{
  "n_experts": 128,
  "normalize_top_k": true,
  "balance_bias": false,
  "init_std_router": 0.00664,
  "n_kv_head": 2,
  "vocab_size": 15393,
  "attn_scale": 0.177,
  "tie_embeddings": false,
  "beta1": 0.95,
  "schedule": "wsd",
  "final_lr_fraction": 0.0,
  "train_tokens": 469100000
}
Below are experts of layer 5 (counted from 0) of a mixture-of-experts language model. Rows are named router (the router's row for the expert) and show model dimensions 0-127. Each number is 128 + 24 x the weight over its row's rms, rounded and kept within 0 to 255. Numbers have three digits each.
After each expert's rows: "comes after" lists some tokens at least twice as common just before its tokens as in all text; "comes before" lists some tokens at least twice as common just after its tokens as in all text. This comes from a sample of Wikipedia text that the model never trained on. Tokens count by the router's weight.

# expert 36
router:114150123121131115106115108107109141106133149143127196140135139074107103147148028121116156143135149145147116134112146144246135114149144113116136144138116140110138121129133107110115139142117115113144142110111113108136106149119145119148141139113117150115143103177154152142114135112118090190114145108133144118108141140141146139111115133112113141148111145118112138115148112114205138120115
comes after: "|", " |", " in", ".\n\n", "°N", " –"
comes before: "19", "20", "18", "1", "2", "3"

# expert 26
router:097141119108134122120122107116116140111141138148117119144143155254113108146146023120119140145141141153142107150125144145172142118140151117108138150146111143107139096136128122109116138144113108114138147114114113098139094141113140119135129142110119142111155115165147136155109138113120238101115143118140134120123135141137147145112118133111117147137113148109106131130141106119151145099111
comes after: " |", ",", " in", " January", " October", " June"
comes before: "20", "19", "18", "0", "1", "2"

# expert 90
router:104146112108145111117106107108108145109146163150121090132155141121104112149140197117121136148149157143163098150105151144115148101152163108123155151151109151114155154141154101106119138156122118107147148101120114104164062149124150116148141151105117140104166102112146158153106146113117224139102146112142150105102140147142144164110103147104121139156101156113098146107144105102138144100108
comes after: "0", ")", "%", "1", " December", "2"
comes before: " ", " .", " \"", " to", " –", " —"

# expert 91
router:119152112106137103111106115109104144113134159152105132144139146187102107146145063118123151131131140150140103138120158141149133119166145109101133157152125136117146165164136115107116131149112100124144148106119113099152223153113150106161140145126112149115133104217151151148113144100121173127113148116135142110106131133143147149095089152099112134148110156113118139104140100120167141105099
comes after: " |", "|", "-", " on", "born", " September"
comes before: "20", "19", "1", "2", "3", " |"

# expert 103
router:113148112113137115119110104107114149107139158154105163147138144142102113138144038116124143144132146140147119148120138139160144113149129114114134132146122155107147255149134117115118125149116118114139135125101119114133096133120137119150144156112126143099138121250141138141121130115127152143124149125132147129113135140140148152098093141123122134144112145116113142112137110114091142102104
comes after: " |", "|", ")", "\"", "1", "2"
comes before: " ", " a", " \"", "1", "3", "2"

# expert 3
router:102153115101147108121107097098117153113143152157101112145141149132110100159153082122113153144128150154147112139101146147090148098149137105103140137154111133121142242162138115106107134143102109106150149104110113110154084147105158117158158159101109153111154109133147141163114142125105103134122151102147155104115156150157157144110115136110110144146112144107115143101151112117072140104102
comes after: " ", "-", " (", " was", "==", " −"
comes before: " |", ":", "–", ".", ";", " |\n"

# expert 9
router:113153116121147121107112104116117143111153145153116015146151147199110116136142084136113146152121147138146101136113143135101145113148137109102152138152114153106146224149136104114099150136103114120129144112109105115133135134110164107154139146111108155111160106166149141137106137109114173149107138119143140104112140148147143147112112150116109145148116142113121146110129113114072144108109
comes after: " ", "–", " (", " +", " −", " did"
comes before: " |", ".", ",", "–", ":", ";"

# expert 106
router:105146121106133096114120125109118123111131159140122207139134149232103116152136147130117134142125137141144105137130138130229124117150151130130128132128126147107135110142128125114123125137110112111141155123124125108133189139126149116156143150108121141120172117147160151148114152109130123224127143114126132112101127142137147143117086143112124143136117139110103130110139119116189142116099
comes after: " |", ";", ",", ":", "|", " in"
comes before: "20", "19", "1", "0", "2", "3"

# expert 97
router:117148111113138114110112112111116132113128142145108016142147145036116113146142239112112145150127140140143106137114137135124148122147136128111140138137115140121140143142137109122120121141115114121148138124115110122139129142122148116147144140115113144131136114096137139145128140117122187249113137120137139115118142136133134132116117150115116134147113137115111141118134113118105142117113
comes after: " ", "19", "20", "′", " L", "°"
comes before: " |", ",", "\n", ".", ":", " ("

# expert 7
router:109147098110151113114110106115099153107143142160110139146153156103102117147139204106109144141142147143163107146114143139111137113160150109128144145135122145106140208142145105099112156158115118113142143106100109130145210145109145118142147163101112138113132103141148140144109141103110224146107153127144155098116136128143153148106114142102110149148118139126100146112151112106125147106105
comes after: " |\n", "\n", " by", " MF", ")\n", " FW"
comes before: " ", " of", " States", " Total", "'s", " is"

# expert 69
router:112142119105147120112120123114112139112133138151118056132138136116122111150143255127118136140138134142136117134118136138074149118148136118109137142142111149117143116145141118118120137143113120115138147119124114108132226142113142114139151143117114140120144107156148138142119132119115058113118131110136142119112139135139136133119110139123117131137119137112124144115140116119080142122117
comes after: " ", "′", "20", " \"", " K", " T"
comes before: " |", ".", ":", "″W", "″N", "′"

# expert 102
router:110149117115131112110110107114113138119139148144116109135139134063116111150134089125112132143144139140147109140113142143223138108140145113118135139145112138122139143141146120115114133134116112128141147115118106121145025142119134107137133141114115146121148111064149131142115140119108141255121141119141137123119140148139142135110102146114111133148116141112116142112142111110092141117110
comes after: "19", "18", " |\n", ".", "17", " ."
comes before: " |", " (", " |\n", ":", "%", "\n"

# expert 61
router:104148116109148115110118108102110139102146144155106022136143144096109110149147201102112139157127141144146104149118130141107151121145145104112145148142115146115149150147133116124116147139104110116143146106111109110146134151114154117147136138103113142110158114046144142155111145119118128216121160115155144115109141147143146138114097151108121145152114137117113152110136106103080147112096
comes after: " ", ".", "′", ":", "°", " ."
comes before: " |", " |\n", ".", "0", "%", ";"

# expert 44
router:112151113110144111107111116109108145102138144143119055149149131086119108146148168114122141145129139142147115145114150150109131104153141110106134145150112142113152208161147100110115134148112117109150128117112123107146174147119151113143140144112113148100132112185144132140107132111123029202116151109138141116111147143149148141115106145117115136145111152119116139122145115118058139106109
comes after: " ", "–", " (", " K", " J", " Z"
comes before: " |", " (", ":", "–", "}", ")"